python train.py --n_layer=9 --d_model=192 --n_experts=32 --d_shared_expert=0 --normalize_top_k=false --balance_loss=0.00295 --balance_bias=false --lr_router=0.00335 --norm="rmsnorm" --norm_eps=1e-05 --optimizer="muon_variant" --batch_tokens=131072 --seq_len=512 --dataset="wikipedia_en"
Below are experts of layer 5 (counted from 0) of a mixture-of-experts language model. Rows are named router (the router's row for the expert), up (a neuron's input weights, with its number) and show model dimensions 0-191. Each number is 500 + 25 x the weight over its row's rms, rounded and kept within 0 to 999. Numbers have three digits each.
After each expert's rows: a language model's description of what the expert responds to. This comes from a sample of Wikipedia text that the model never trained on.

# expert 28
router:481507503520528497539510457496526484512538509524490519512488482476523518484501471488488528471482508432541490515476461523475493524511476487484554484526532469479462487504560464472517515522530496471495488494465514450460456499505527534520522528524510479521530489518506528469509510559504496507538522524512504444500504477522535543494499472510523531512473467534526480428513494516470489493486501459504525473486503445473524474513471518491494482505469554545523502541524472511498521478500527487553502476515500480486494525502496540473495474469500488506505484474497519478517472512508471511
up3:518497488479528489514496563581475488503527467530492502503484520476470464495506515488517558498508501490509488473468514505517493509508492502515452495499517486508461529518501522504526513521448472513509494518479513499521518493464482459492496539481502500492533432464515450492487501485476442514475513464543558508491535560517480478484508477513515506523478504507484506537485502517514528511494479464482492499471530509497493534492451521507537528506473467507518517481520469488487486503523493534431486495545530512538519485485512467481527522510470487495549494529496474511546534450488482500
up4:520498460537458475481503463536556498492500477516520516545521456525499502525479532509516470480542466518504524499487555503513520450492525524519541494495527521540511483526492496536503539535473487473493486516477529479482473541488519511545475505506517555526480524468471524534516518450489525501528510496482487500548497487513482485512570485476543491539501498505474492480545486493480501504515486535532489504530510464461469497472493527539518474512501502509461462466515526516483513507516519458523523455528469468477504536505478505492506507493515488481487512507461468526497449516524506505
up5:547482504545483474462509500486524482517455509436475478503547518479520478543509527544528494530499477432524507453536466530513500531500496503482521492499499502495471449477495503517451487516506485553469463483523478503491548476507525494486527497523479476518536473530454530498458469471490513526509465499497453499507500507517486547503523518518507523497534509476504498508507522512508474536526485497497502485502480544538490465495522480464490498499501496446495520512520513519523525487451530507503487456457502482481479498461525514475487470518481496469517509469503486550497497569485499490
up6:514515421505518499477510525510520575506496492467495494423512480516520528498491497506477532489512508512496496489480535516485480501492503554514511490535492463486505511475536513486509505523501515505511505510510496524529489475453491487527501508516465531494530480495512503551512484527513487514521532476493466519444506510508490518520482467472502485517529451482515457438496475463493495438560504510509497492497491486498489506464501476524505452496470515498478489514570539489507477511452511441517485520490508519463527530506465528474489523521473484512502517524517472497511454541484538468
up7:468493456515464455517523485534476519450494476514513519530518557483532504523528498550439478475459461476471514507483522491519495482518509502523482506470476494508508514490523501465514526526496473494526454515532494461501514506494481520485491423500512504472524441512537492486463528524509511516531495507487510513491495519510480523474512512533507504534441497553487500539521501518473478513498526531527515530498487502467533516496446503500467501521502502480514485534498452447466484507495537486476538460470503469507513459475456472486458509505477510541494495511495505506521540503512515522
up8:487473507499479482474492537504528507499443457486552441487485516485512448471490487485508489505485490535457493455467508533496529444486555492477523476530497509510506505503501495494523536517497485492475494477496513479496500526472512465522509549524502493464504470486519533478525513531471515470513494476511496497475529464539548448467506500471555470513496505482508481527477481472451552499473499504487499448500498482461508504513526494484508499505514530514497504463440517470519510497503532493461499539514515485488461473497496483488438510482551493542534530497502488474499534498464517478
up9:501478486520502507525476431509488538509486503516466453482497482519488516476509517457468494555531534498511478505462505534467522511456522508525507497520512525494501486494506462483543447478493492488501506514448490464528476474483463417496522509510506520517515548557514523497484477467518494508494517547490511498484471499539492486487514486524502491468494490510507539473520550517510517507580502498484513488480465532491447520500501507458502507457526506470493481499475499473513495504517474462503524494444490490491485549507518466477490494508492512528492556470544534522498492515521482503
up10:474476477514489509531513501535486490552462476516489483536469527530496477478535512503490494551507488501533430525470490486494517471487565507497489501511471508517475547541496499513459478512495503561482493501461514508480523492489463453498481491489525463470495534479526489469457479492543527505499527508511515527488516512467502520470504474494530524496508445469516499479520493489513523481480490521458507492576558515474499519505524476475516538465509498482470509496505515466493482494521489540491510521527491491517466507498536505505495467490538466486483503457525556536477502516553517508
up11:473510521480496508469513500503498493486491474494508471501514479498467481529528526476494500527476485524519445472519485512544467510506509505504490479534539486520467454511381487513492529511446512490497471511462480451453479508512493523532497458511522510531515524489473489471504493509451487478485527526500495521572478493520533523523520503556509486510524485488514511503470516459464480460490472536511484495512477513488524486489504510489504491503520485538523498522481503506490498535453471498496485457468505471536458450513500530500477558498484502513494517522483490524477504513549507478
up12:496472503507506531464507542499471487483477547500488528520449437457489514468483510518546471477547507468501460507499512493519503490511495506463526515498495497526483499493519484549486480504520492536489466530441474470520498482494471429512502508474493450489490450500517543532455492517499494528542524527555515508516495466508503493522526504482443480499491501543525524434474435488477493508509484468517489504500465514488495483501543485493470512482497473516501526497492516494466503483539530505493499502446508508493521462510508486509514447488516491493495493495521504454482501506533507545
up13:536509518474475462476467495553515518492527567503501468518500493518521503491489503506520479486515508534515540522525509496508524473493519452514500482489493553537475480533483530555468485485537503507503488566493494492495561480488500490515520526520502527516494474495513506497510434528485507476513532542527545476488452500517498513473478515502481512471512502503534487489476468454475495511524534537531499478543513575478487502516508509521516493476476480506496534498516489501516534479451485526497515523489491465550505463518515489494485475490562502492486485507559512478499514484490543465
What it handles: Vowel pieces such as a, i, ai, au inside foreign names, especially Asian and African, e.g. Huaura, Huai, Foucault, Bootha.

# expert 7
router:547478564534486444504471530452506494558465460538504533457472485467526494501528491462476507472536495494526521540512472485488522514514511504493528549492517484533515521474494514482527477512518481494491517535486508524490499478509518488525532501516480500504514506533518470459521540524541506483522469479520525481520478490533521511456527455473510479482476492484541464553529507493477536504460513517460517483515533508507505519535483487541483555499496522468529464500536478488474496472520511522483481483522507530465475509517544500512521524502509509497471484507543483488470517481532474473
up9:515517506478530601527507499470488519472543548468468522540530500504495510502512468544530475471493528512464528518464523523490488479489492510478490518496510480513515458475513506506483499476515430482553475484511522491573500493498522480499505493466478516474476490500475473493488475527509483499496521517460452517518489457510482495490474500533475505534539538517523494448467464507519527509528476515518508517507439507525491492507512509461501478531465501523506454494527497473495524474497498470459511508489466487494545479494515482465497533520518459472522483497517495504536499474490523526
up10:516540511438518480465486436530504512519515512513516473497507505513525532525471464495527494534493540501553507526511506503517466546497474504479537494478502492485494480566511495489499470505511505489503508518493452468490536519498472502467500469548557512532508483500501516552502479503508504465438469540482481474458499506496515508573524525478454513484518532489506487480524510510480480482516495493480503496478495514482520446459510555486518501483480479535501513511541478510513491518509498502517511500467525457476509481487526526448497514519524502486468524489480496469558482478489468460
up11:495499482516512471479502512482507446475523551503502485490467514485542548507506512511502518488465478511453486516544493514501473455464526509534491484501515488446480505498463514514498484501471449543510527517483476468515514487489463492522510531487475525459487488484482530549511504503464488513466520529458500494510458493499526512502481511477524487493460601433473515512478475490494518519506465460517511501490495509486492522473499521516523439531484475483505483489489494520501468508459450451528499540475493465477528506467498495466490518531470524488501484455484491478494527498493493513
up12:476480451465488519482511468520525529485497519543438465492492540507449503498471499499491500507497530494488538461498512507536485550509547471516480464506542516470481502509480498521501486440472505524485492462486499497536524454504488458481557473513479488454493475542476479532486512495478491500495493509491482506509492485472474525543488555503539514467469522556507502518489515504476489547521477493504475536470475511511458452509504496524522473501519493485494482474477500500490525520531490495493526519492483509485454516469467537469503521489446499501515493505550550465512482534487513516
up13:469463493503484494501489499485513542470541581457483480526530473484473490515465549464483499491461548508500505491475495528468490490488491506513494476480497526509460473513511471506488513490487496519498501458503500540509481477546486505489542488521463502503518501530504507474492520514499497526506506518530501496526526505507518487536494493534465518540508531488490475471496492465507498495530493454511531495480433552452512459485514476478537497512467523495553499466501501514518522547501497473497500489489492503504509471525503546470487459462548512523510548472470478502592474506510507470
up14:489495506430516533509535483556474474476510518482516503494481504469527530495504490460502470481511465492490497456473470524497521462496485529497478493471563518455479487484523523505501506505525576500462485490545506495507528493454549485473485501508513518496501460492498506515516537542505499486499512502501504533482483515524492528533536513453511510489543487484492482479501498500530492493459503515492505491522477523493482475491498474543470426485474482475473507494503531483529490497544474496527551438474511467537520490484502463513480488494501435468521459500516500528528521476507503466
up15:502504485461531580505516496516537516489502562483521478498492524557473465480508469488472499494522521511510499456483488476546443514492472507501548491529528519515444480520479443500540508499521486525528486513496500490489512560499463491475479509500497492470475461488513546511511498492515486550534511471470487485518506477510488516481461461487492501526553498513512512482505482474517503471492557499492499521491507539474509436545490482489523484487506481467505551505507507491509522502519522470534528524502525476509517489506515500509525494535467546532507561499533509496476487504518473516
up16:506477505559466496509535481510537493472513506479499482523480496581452514471509489519483491512504453498493472447528462496458481515511526518494486494492495462483503498473501495516543470460504475468508492466487501522530481501507516516497474501478493514582504491482518487549489506468458528458524453492509484539515501507486473495535526506507516533506519484497502497479490518488536495498492500493513511485498500478519504476484531517507523472512529511517521468475557512522519554558504507479494469479450538513471517503515510474463501457534471468489554514531497512474535531491513552474
up17:466554478529499520461517497505521491488461502495532521470475528524505498479459509510530535491477467477530463450498525482513470539447497498486516515476499477520482511490486463542478528523522511482522475528540450502486491488506505468518509523483479499489449519463509506511523521512514454502479490459481521481497473460537480512493522495431510496497516538493476535456454463473527502518523494475487461528515498493538482523505472516486540494499490498536503498471476524524474500514516454507531460513474477539462497482506517439519502460474479530461485504531487470486516499510470490532
up18:507540433478503490485530456527485508497508463481480502516488499536470512493439469493493512509507475511478445476516522483496473510473515533494521541510469530477506525459498497500483490476493530518453478503506509522535459518481513507519495501498503524505456512538493530531482536521541493487466496538471517520490525508516541483487529495480513531481498488502503516471508497492514491470557503496521474464501456568519524476496467482531462446491484489505460554478489490507455488544468495472505518488428478455503489530489531473542493494519479472479473493505457514491486502489477490498
up19:512527501504525522487509561517535514483500566541534535500538537495503470529475520504476477481502529493474513482543565498494495531506468512507512438489511501516502488483475480458473516502497508513511493534482468522491509484536485527526500514493497537543459517431476538492509444506524473507485556554507490485487527514479518482507473482504542493500479501529465523571488468507495468524503458458489520490505511474505495497497514516501459481517474483503443461526487533504488535521487486523532526502525508477489486474518477469496466482504498502456524532489509510505518472519500516498
What it handles: Pipe separators late in sports statistics tables, first digits of years like 1998 or 2000, plus sentence openers such as It, However.

# expert 1
router:508480466545491497523491538459496506515531485524513519467505508497467541526508488475479510539509514487487549515556508522515536493501521523477521509513509480533505489495485479496481522510483494495516541565500527485575489543523511514474538507506492502499484449505475528483517466538548462476521443508459547464519488463511506539523490522496501471530474488517518493520477524466494488487486495508475504502484490515533489488516504474545492477460526485462516487485521500504478479523524544521496484466558458487488465490477508514497536508534470542513491479511526491493494533523480527437
up2:465476529461507462474480513477462515527489487499518500477499526501511508482528475483480467518522508524507523507509551462502493492476498492522499466480528522509493489510492518479546523495538499508552533500478509470494471531511511467514513510484507457510480461513530520483463528474483537497513516562495496494487570490479456506491475494490515510538504532479515556514462490513504481525522533504498490481494494488481490504514483483494449427497481488531487453548481501531554483500571489511538492502482566502495465506500516498474503476545490479543511513512509549473472533493470510502
up3:460502503518477474493493539488464513510496517524555514579490466511446480455517482507483496495531489485518472481529496526483533463513479437506544518484485509504492438504455532504538505502494512458550510502506474477538480502483493537516484479470519524499468501481488509543520529457504539490488511461506464493482536523530485506536476487505523530521467470482548531512503543478491491500500494487482500460510536498489510489513508511463484471544508507528508511529490577525503526472488501491492491495509483481514582480474490515485505485472491490503505516516517483516517501513469471496
up4:495486476479496510523494508473469475469500490443515502521522538546500472492475532517468516513506477513503496514503515500464484543566506538499522521504489481478504465514523468508487455515507495491499403543504498495500501515518529498508528467522500518510496495448478510493494507530535506505491466472505482568485485502478464485525477540465485522464533508528512523524499489503517536481542546506523484502474516456513500498490533499515575476483515471508517515483541455491493471497520491495521492484481487506522518507419492471489455510480529501477487495515480513462508498516507484555
up5:503499517504483510523527509591526536508508477515498480500495496517499468495496534470550474544463521502491501487539511498484500497533500511475542483500539469458469485522518514506558511532492511531548516470445519444493507510504505479542501472532470448495484514484496448508470475496495494501485548467501510467477526521532500486550525509496519480469519519511520498498495464481529507509482539489507515541471448524498515556472500508480490514512465486467532533495535510494477502527457515491508497476489497466483496532491439514486532490470477508482503485532493508503526504484517448488
up6:497489504504459491500503485483509498523528491454483526493516541527500538468473564506478503503515496511467559502542489531501544500500471505548519488473468485512494463512468534548499484505504509515538463540518451497469520514479471516501505462468507533471482447495464530499458454528516489516460450501496480512529524478450507514503477507518514496517499464493483500505494509492491479508498490508504520523480442479479497466543455491491535462509491508489463520523504504468473456517523469469497532527527496514540485534516484503493522476503502510552494510507473501504444491531495531557
up7:504533479520495528526509521501539526480447492488494532461523467491540461512508524486536538467491526526512480492521492509505526509490488509530500493490494484520495487506508557486525482523475514517467518527476496513481524484507551546508513513478502485504488518505482475496541498529521502509469500492553552502472554515543515459500516488534526480562507511471509489455491509498512494516518445502491500517450465500454471490503483521476508493487519522505512480502445510474475514469433505522517482552522511535543505521490508501517521573493496464495514519480505517538524500477449472531
up8:498515448471508503485456515494489517460464451427479526521507527528500481519520510475516511496497525554531529507507512476503518535480468512479542512555490501510454483520485507465542498497525474491470522504514529507440494493478517492517470517548508459537523472445552496490537487508519472521503486494482521497522535510493523501497484520509532503490520488513499528466527508548499516479473493455516475469501494498512480531499531490474486488474499485510505508486537568520483490486504511507509480496469497501489502555531468508483546478468485514524490483492520465485567521539472465489
up9:460491480461472504461469500478505489512501509480461444496467498511495522519540502512496507524503509463545507521527504487539494479450463505489463502485501497526467516505485507489512528506505514518430527497486464508517457479457467465509450489442481510506516476471462481567458543518505508492478466511472536490543466498499513516472491514472503474530483508518501482504489533473482457507496513480486521503519477488477472520501493489521487489493485494495480462499519511454465465428454505504500488482509507485506501530504500496467527485532517452480442524499542497508475525528455479504
up10:472476455525497508502527482521489523506514462517459492501536491498498491475482452502424504470478469520503453532518512484507484524479495460499494523512493493516541498532494490532520467473548476474508508518486510471532518487477492484521525500492517509460474495513516524496510482506525439482478482500507524528541490478468493504491501503455479483511568475533475556501481477523453526467528529466469486524487530520495506456516500506478504523434491467482480525486460502513555514504488470492487486503494507498525549497522479493480548509499517515441533515457508468506467504484483509460
up11:532488487526520548447466520514526489521492499552536501518495558488502565509507536516510479495517529475521450526513495504492511534504504432531448473514486509522479492525511513474513536456519503488503497494523471405506552499512481485531528479487524516485468490511544517529482526510512466538530529495489499472500483485517508520472503499489510480510491501540541490494524532530491463507514511467519534502509516518518490501528510500515493505487506503520447520513504469501500506467437505520461486466523494488497492471469495480521508497510527463492439460490517493490508514488539535510
up12:530449505503492498500446454470446475472522503462499498464501504493517535491524499512500391501506487561454517489500493455504459569490527491535488520504518499525490515515495502525538494451508473509483483508506507480542501508473525496525510455523487482501540496482487515510517486520484483482530478511507514523549491484503472539479492516476510480534506458524510484513501515488481498483534540493490511505511500489492433472467498487486519521512474516529524492502501466531516496496471515529553523488518468496483514503524519490471519501466509478452495510470524496529532513459544532499
What it handles: Word-initial capitals T, L, W and pieces like w, l inside names, e.g. Tenerife, Milwaukee, Ogwang, and table headers like L.

# expert 12
router:541485567538486450503477533459503495557468451538507530463473477465527494505526489464477503470537501492528518538511463489489524522512514505482529547490515486533521521474501524482523481517518472498485523539495522529488500478504521492521539497525476497501515506535518474462521532522542502486520464485520531481517476488528520517457527464478508487482476493485540468555528501500482530504463507516466519481512535510501510525529482491540479555495500523470532462503532484489470503475530521515488483481530512533481474505522541495511518531498513514500469487515541483502469515479529469465
up3:476499525491542508508492510526485500442501502495517497491522494479462501512521517501469532529472496537497521470482487506500490504513505466477508513485450519484473447455487472479506529469509547511540525527487462518465530484452488526510499505461489442542455500450460507507485518499482465457503498509506499488496514482505475518494517479537489507528508531519465521482440515518469477494545476462505475498528528443544500494504509541503501457477456456519503498452509533465531489497536471495497474493532508483533497496486498491502462446488517494507514495517489500530547516531465499466
up4:525530413475528516493482507542497519510554504475526492499480471545520498500451505523523512502464509496519480523480487531535509507515509456531531498520508499510497474529509515516516497493535466476479491462535486515460501474505497519505499472450505475470470460506510517489498474508515503504488500519531494512530523493473491502521475544496487506498491562493534487488472540539527503478501517501492493503507501464520519521467529509510516434444538515515501515523493525512496518485459518470523486478508466461499542463510537500513462414537455526505503476497493508490466469530503506467
up5:478507482522524529487512454501522475461513501461512518484523501517460506484531475557509519535506528463536467484446489498506529482452501471507495482508518501441474449496491505468502511491497541499509498485527491489479459491493514482489498514507512455501482527521453517546496457498501506493507534532519465509487470465493510452460461522524459434497503491490489483475490526478468530509524520522463468471525472532469509503502520475502485444492472517514475483489498487514511513524531533476528522478545460516534468479500508503542521462482523498504518562492498511476478462535489513509
up6:490536479497514495536476474514459486495484512449487484511489499510465500538483465481529488510515536554495527445516515501502534453489531486484460526505496497532514523516518473479469527479506513550485492492461504488487512496535483507483501498488436473523492451519530526508542472474498484512531523532500514502484480480500475505449461512463515538491536492556484482505501502479507488454479500489544487514476438511486517497540501517499552505501501454508515520532537488460485516473468542508513484523447534497520507511496514483452504485481510511480518541501518553467499495474468501535
up7:499504458477511570476491466493511463539502525482505462520466482466497505459503504528506520492539527521498506480478495528524541454481537507509481486522477463501510494545470498463495492512470512567489542444496521504482473507498470508501478490507501520541515506510514538489484499512490452528479510504510510528510528458498476523516535518494490479515504471509440524496523532451548495517536495534482535480515497516482534500448481441555486483483510502487485493511513499491488488486462488476517532478496433518516485542508489531523511460498496475512486481471488505480545490512469512535
up8:501559525506500494525500517484504476422547499474501477472485480463519521520476480521506485469534467518524441511512506494519511531497454503490486463530481466424476477493524496505530544490454536482528471474520487498515477469505484481482493468485483472460468524497508523466462499519513475513471523534504511502499510489526518473484503528478485480491453488502514487496476455506520476538486495482533495516464493462486495487492513500497480509477472505506483486508491457468496474541465525500524512492498455457482554466519471536474477490524478458511528497519439523522502505494499509457
up9:444481470500470562500519518527528474510519467488506527488487494537520525484519502564499521461481536477498521525496505535505482478436488488518511482483498490477539461532533519496480506462498511449519507469509517531465549521475515527488448502513522532447508499487509530514469459481474444495492512489458532524492495516522456512501496548528457532487496490501520554515509514497444473507479488513484498478499487490484523533481447505518444492506488510510469499509510541506523510513494518482458495501527486507452521487466490488475526493500508499516533497468510487488513496523510456474
up10:484450430468476473522513521521502562468510497440514471518525513466499517437450460525504441489478527501549498460455497516514518496499492502486515495475481508514525513489518500478512530518504517521539483509464508516517533524519496496523479503484479494513480489503439545528510504495476519458479489486539491499497508516508535514513468499498500509513513501526533536514506501505510455501529525491532533467498449507489547483488512545499496521488481493519432561500507523487511503486452503510544530485496491515495463542484497482498502490512484449466497514461496516461492489511506480515
up11:497443463484491503489535488525484529495496472538481515504536474493516520540486498485534434506488493471468510479512491504525537478476471493485481480503449497536471480488532478537481494493495448482474486459516489497539569509452507532452511483510469538487479470489472466493505512473503510527517463457487509527525512500475518547487466504523507505508500477514496544521498501491495541529533450507492451466503504448464490483511492501507522487504499481508506504466502497572513483499519481494493501559501489508458538474501478495510463510473495537524506557517473491515539485490475493504
up12:512484484533484520501502496540518522501525491522528467495508495500492474492501525512498476521492517497539490467542477508542494473432527489516547445534465510525484474467491506517504502455515529483512524538526460471505488511537518526467536482499507483521453538470501557511504487511446490537493546506503489441552492484511504482484526534529514465534495497510510519540502500487485528460503477485513479483506554466520469498496501530537488475542493501509494509540448507482496516487529474470479491513494470494504525488499502472479506523531518509476498510513529490538566459516475534531
up13:521482477531512493500492493506483501483509544494484471486555491535518509516472460522507529528531483505466515518487486518494490457484515458463501526490459499419514474481484505482437513531481466470541513482491443506515521516511470469467516503533578506517491496496521507508509545491505495490552524519502503509496501554517524499470495500498533521489502496520511589501462511482493480515486501496527503510529496489525486485511527498497467452508490495498490444515504515481518503442478493511497500526451522476482531560492480487491499473514534491499490530493461510561523489507494505512
What it handles: Digits inside comma-separated numbers, table pipes, line breaks, indentation and taxobox colons in tables, lists and coordinate strings.

# expert 2
router:543529507488506470530491528482501498499481508477475527481513482488516485495530462485504518478534470514523541512500492526518514531496537460534549552473529475506483504508479537500529462491519499475495497470496498447512540469535505484512495472494460475513505548532498496514496547498538507519479487521501461476525456465531522487518515523495478483478475473476530478511485477508509476461478454506461501506527524499485484459510439507536523543495474494479482504521478513556511517445515491486494500501526487495467525506479492502455535561515533521489480491546544497484475470465510517458
up1:514509512518530482503507471498509488512482487527485467482467546504503501524520507548492531481465496522509520479510509504472468494482537442489521507517491510519540540501477497501444487473449495511499496483468488527542551486460511539506495500509495507504520494538487484491523495472380490472481494513474502519474498493512505534478473482498536527499507463500507495545532514498504511482509462508538468465461511501510480501484500501540490521481520488470497520542548464495489510460510527440468514511417504520487495498477506506502518466460524500489492481479489524519503458495511539519
up2:490516496533510492489530527516462482531513457463482511486494461462511497518493477514516484571445498500528463444518475516502491514489518480487472539460490505519509500466514477518489562505499468492557510483505513467524466512497493465497524515497513501488527476527496492520531512482521486507526524486501469499474467481503453485435488506487494472546498496553506532446485500501488512489464539477528471500514533489500498519495525473513492500460487514525503497470461482534447429493491489531510539458454527497505485496476477495493515486454502514527502483535524474478481493484519546509
up3:512521504458503464480484511517513478519500475493537489506525500550482468490498519511505496524516504517511467451536480447547486510541500499517497482537513491532480476479459495425477448490516522489478502491513522475535510504485503482458491478515490504534520535509493510498520479516466516513515475489512486510508465493518476495495454542531523458522534478505508502500534480520533525536471494529469489533503488498535480499508474461484478461475469561503488527521485491500496509480545548447527488533467463509481478463490473484489481513531495510491528522509495512510519577465499556522
up4:463473505526529476524493501535489522509505511464526472482505519518537485543478501485483473489469437469490464496515496508499491499457555472470477501545508516498504476534543496478496456517505524497497452464507524480513502521515497525482484512532492501533538536571550494511514497450512489509480479508495513499529536464505452495475517468496491517477565536519520537494475484484497518551497491544475485506519525559503498514530483506505513504485526480505461486488473517510466536520501476540470493467488495519521475525523511475490453506473507544514481513504491465517523532502510531453
up5:546518475510469502552480519461549532539472526511498493526501520508500485491518553474486438514494501490519482493484532495541507536523520521499552547467512526494460476481505493502486486491539504517507527509497523467503493478492519491528530489483539496492494502477513460505519484521467495520497503530476509485485550509531504482506470469535574535471514489520482496487481487510487509513499538472512535495498507468468507503484495494512537473490560476482528487498456504480518545513559546510509495533488526509501481473545513512517499493527508431505477458484452542500532532488489475507
up6:453491476537513507534518499485482512507523468488525512543500495489515529472499552541470542506514521497530456526507501479455516516505510540453482525492505545520505525517510451503513495505502472499488465488492496495497494459446494501501469498514473520513490505468508454469496545487502515515481493518474531516576496501515459505513482464521551481498525498503516527520502511499485496538508528506473490567510451478520462510474508476489526541512519480532457490539468480497446491510492488499512489452480490462544535496477480477502507547491454501509512490472438508500519471518476491508
up7:506496508537514483481489492527512497503509459511502515556511507497508532507508488492475504499523494506499489510465473469519531488524512542529482531535466486537524507524472518514480481528522527454512464551484535505518465527479436470502528488466507503495514487509464541485500474473484500438504511509561479478454495513470517526504485519493491486476467499544534491547523478505524520468514526515483525493486549482526529481505486555473449473514463497482549509530455486498511488522518537518491505526500516503533495514491546494519520529519502445459544462498517504467501490527501503547
up8:477483527475493493473494536486503521465460530507510507503529528503470485469503505461509489482484496510448531482492479542543497508510478531536493535487534475502484530494484511500500530448447492485515475459510516491495494543520468489525535509555561517461485478502506494454500459549474502497522457469540504493476465499515514492530504521488534485490487503506498480574512495460489497543479492483529520541511506518489515470477485507519516490485511490469511485519515449531464534550456483474535484505488492469510479441499510515495508511505517461459547501497493529527477539489483493508
up9:468458518513472553526472449549561530476510519482521506487480482516492484518512494506473539489474493484485506511487493465483497525533473487498515531505489473541509521512512489538453493487515547524475485515482524491506469493469527563478537497490519501519521481483443483509505468478466470490524494514495539448508484483482500495540539495498464479553544491505536481521491520465538502505518526521468516511506533516486499456514501509534512543499508543501516501505516505465472476505533505449505493527471510531504511469519503500496502544481504465499499494455476502504521570518542530492
up10:521517526478506560513485523559479549502540449505497500471517550498531491507501478522487525514489486496420460470488492503532487494543474481498460490471518507520501530480498514505497500520490484486522494439503493517514503492492530502539483536543519535545520483504498515522519536482499503471486451515464457482520474503485551477463517484474519488496521455522441494501487499520490474518522481527498453523468462450497515528522523464485482513493529508489524507505530501486456516459535526516467446493487477519474516518538504478468509504499482527502490534515491478488502483502488471487
up11:519507488525493558468461496493514470515531496469541501462530489512438507488485485527504532507454465524482474507536499472473537516466518489506541529488509485512523484477490499509503543502513478489435472498519539481499486520516511534478501486559507487543479487494518504466514530484500469484575451453519516506501524494516519508471541481498503456496496495483467523500512520511485531519497516484492470525438477489504509523447500465533508495508479462519489469506491471513518488509446513492458517516493526514539489506488527529482552501467461499492520521509517465508490494478486502450
What it handles: Middle and later digits of four-digit years and coordinates, such as the 9 in 1964, the 0 in 2006, dates in lists.

# expert 19
router:541472564539494446497472536460501493559464454537500536464479473468533491500534488465472507463536512494528512539511469488479529521503511502486526543488513484531512519470499520481516477518520474493483523541497514522472506482506521496530534494522483499499509506527517474458520532519546509480522461475519522476514479498528525518470525466472506488475480489481538465553529504500484533498461519514460516483511528512502499513528479495538485564497500532472540465501530490483467496479528520518491487491520510525473473499510542503510520525498518512495480481520543479484464516482527468476
up1:509480487512536526491494519487516558465550472512499507535533514546484515519452489526493484537539494536493509545511502466479501442494506505516521502512512539493468486477511501519487488531490535482541515494498476492513444475542461479483478496490478525487485498475497530537493505522503494492440540512450470482491523542503502504551509525518525496475523494497568512460494492453502530535487496530507496501487493462461464482460512510497523447524528513520517493514500514549501477475523489509499567509461489485496523547522484522506467502512482494454482500537476495526486515499480501488
up2:518506469480515508503547518477521533479486575479493525517517521539472514517473490491526494493480497508559479470517461504459482508481479515495522506435542509507493494519530472489504472510535487517457517520500484519503538478508530504468485472505564471535512466513489515510468527447475531546483543495489476505510472472487519523566489516476499469502488511501486580522451492509470488515492504494495490485511476473515488509526486497503534487514503460513495499490487480516526502456483546480516497489522499500505480503511501564513476541493488524526476486504543465508513478512520500564
up3:490539526473536566532493442479496496468528481452510495540517544481504456475531475492509468508510511483520449472514541481523526502472471523481506517482527535519496440500527513504514490455499516518524491511482508488503503531525475500477480514467491514479508513473516506552531478494483500512493496509519530513491498454508482464542516522480499537510482472486456535495495480545482509501521475508524530525472511546518537498489507498480497469540509479566521548503516460519524525547471493496513507512526499497460493496521480551510514461472506545533539524485482522501516512509484497532
up4:497492510494518572489483533480513553415498509502489501491518525525475459552506511513521467537533521458468508493503533492530468510465497509508503511483505519477495531535458508512517421458509490499515502462508465490511485501491485506480487482475505502520474519485490543501527453507494469493484476488491490485538525515509497523465491486502534499490497527524457545528486504457524501467486505532524511485528473521522511466484516487509508538502479490463427529472497509522454508552512495494526506479485532461474477526514462472474501523486522485491513509500481528506473453513498489461
up5:441535522513518470467541526515496456489498492501495495490463506491518452483483531509468515511495501495514525481489489540511499552518510519479503506507538515478484488566506487541501510509510477522530497534521500483483449508497500497475485505462538493504539518526473504525498569509487535496528485513476544487467483530499476515498519507521481513460505505558496565481481520503542509514514446472538497535542522510474497441482475477493488455510490487514499492497456523502509511518493493511497475507473467455564532500518487516528474452464513504517505495506530493514546527496492533523
up6:499529512455494505498500510494462517492494519507454492482498484479508537531480498508502483548451486499507496471474452496501524502519464533494479494447473541441547498483519461507540511518478513476493532513456467515544524489520486463542498522521459530478501493523486561544494492517493514517441518517490455523478506518457489468531498528494477473482495482475505540476498512495567502489458467517514480496517462505513504496499509480490510526468482471527505535523456510524514492504506504480494510549514482460514525493473484511517522491496486508463523481530496475527533496463430513485
up7:470485497494494569491509462496466515518535525503484452551531503484466534478478468492531461509525529489463513460457507481520490509481528485468506514486472491494479499552505505522507468519480487518490547498512457499513500539527512451534494518507530518476507497499513510466472501483480528494481526495495543480513486488435475437511501530501516494479492482508484454489499497500517549499524502482510534500479463442522503501482456470480536496519537497510435524512502498483556472523512491493545502496500459550484499507505496525471506495501474469512501488550480508517510467535476501470
up8:455496480499509495470515504525543507516527541456494533526506497518476544473494514531489499472481478492504445473541499513511487518521492518504492477457495494465489500504464469479516474523528527507444464498452480504512509503472509446504500499506498515499477511466490513500473482520485515473522555495496496508512519546440484505500475450493511487483512515537481479532519479516467497519492455512495493553528525526497513497532503522486533454485488513547480503482475500486520533523510518508526498553472535497513502476507427484467453507543508497463530473474430506481492491477498542513
up9:529497514492529547539514523523491489512503542460492517470521457528468515523478484517506537524511506433459468477518540491492471527529522504488479483454546543496531477528469496489553504528480521541465474547480460540497499487497523455443526483506479491456501499523478535512476468520494499469512466539512493467480493499497508485507472519479481489474489510442489482485491452527474502502514483486524520495516474503513490520508509495507526518502541489539530463539483483532456491471479501479467499533514531505504513473476457547463510499505522502507513494503484473504533510483535504477
up10:536471492472515565459487528540480524500508493469551512494507507507509500519516489504479515497477457500474466487479497502482469541495508440503466526463521485502495490525514474518496519427523522502493488481511480471513496531456503493502486462496519497472490522491461507486467560484518466532484504525505500519472489448464478490564482526469544492510487470493456515490471484466459516492496510535472468466485499562482458512486453529531498468526507509484495491459489514542481499515471482568490497503509528460510516484518491522485508511496469470489508519497506501459501483510500527477
up11:510484447511497532468496489477512531487486524513465497510525524488556502528448489535503494525482513507502499488489496499509473470489510539502537460502515506517504426485484456551481513441501518503515487479511517495503562484508481518488467538462480519508497507498490477513521504508463507485498513499500502479479505511493498508527479515506483472531489485488481534482475489508519491551509480522507491562478511458466502503465490484495494495496516515505484528470430503490486536471511495474480508519520506575480508540529457473446488512533463529509526581468469504511524451489515516507
What it handles: Line breaks and pipes in tables, month names in dates like 14 July, and infobox field words such as city, District.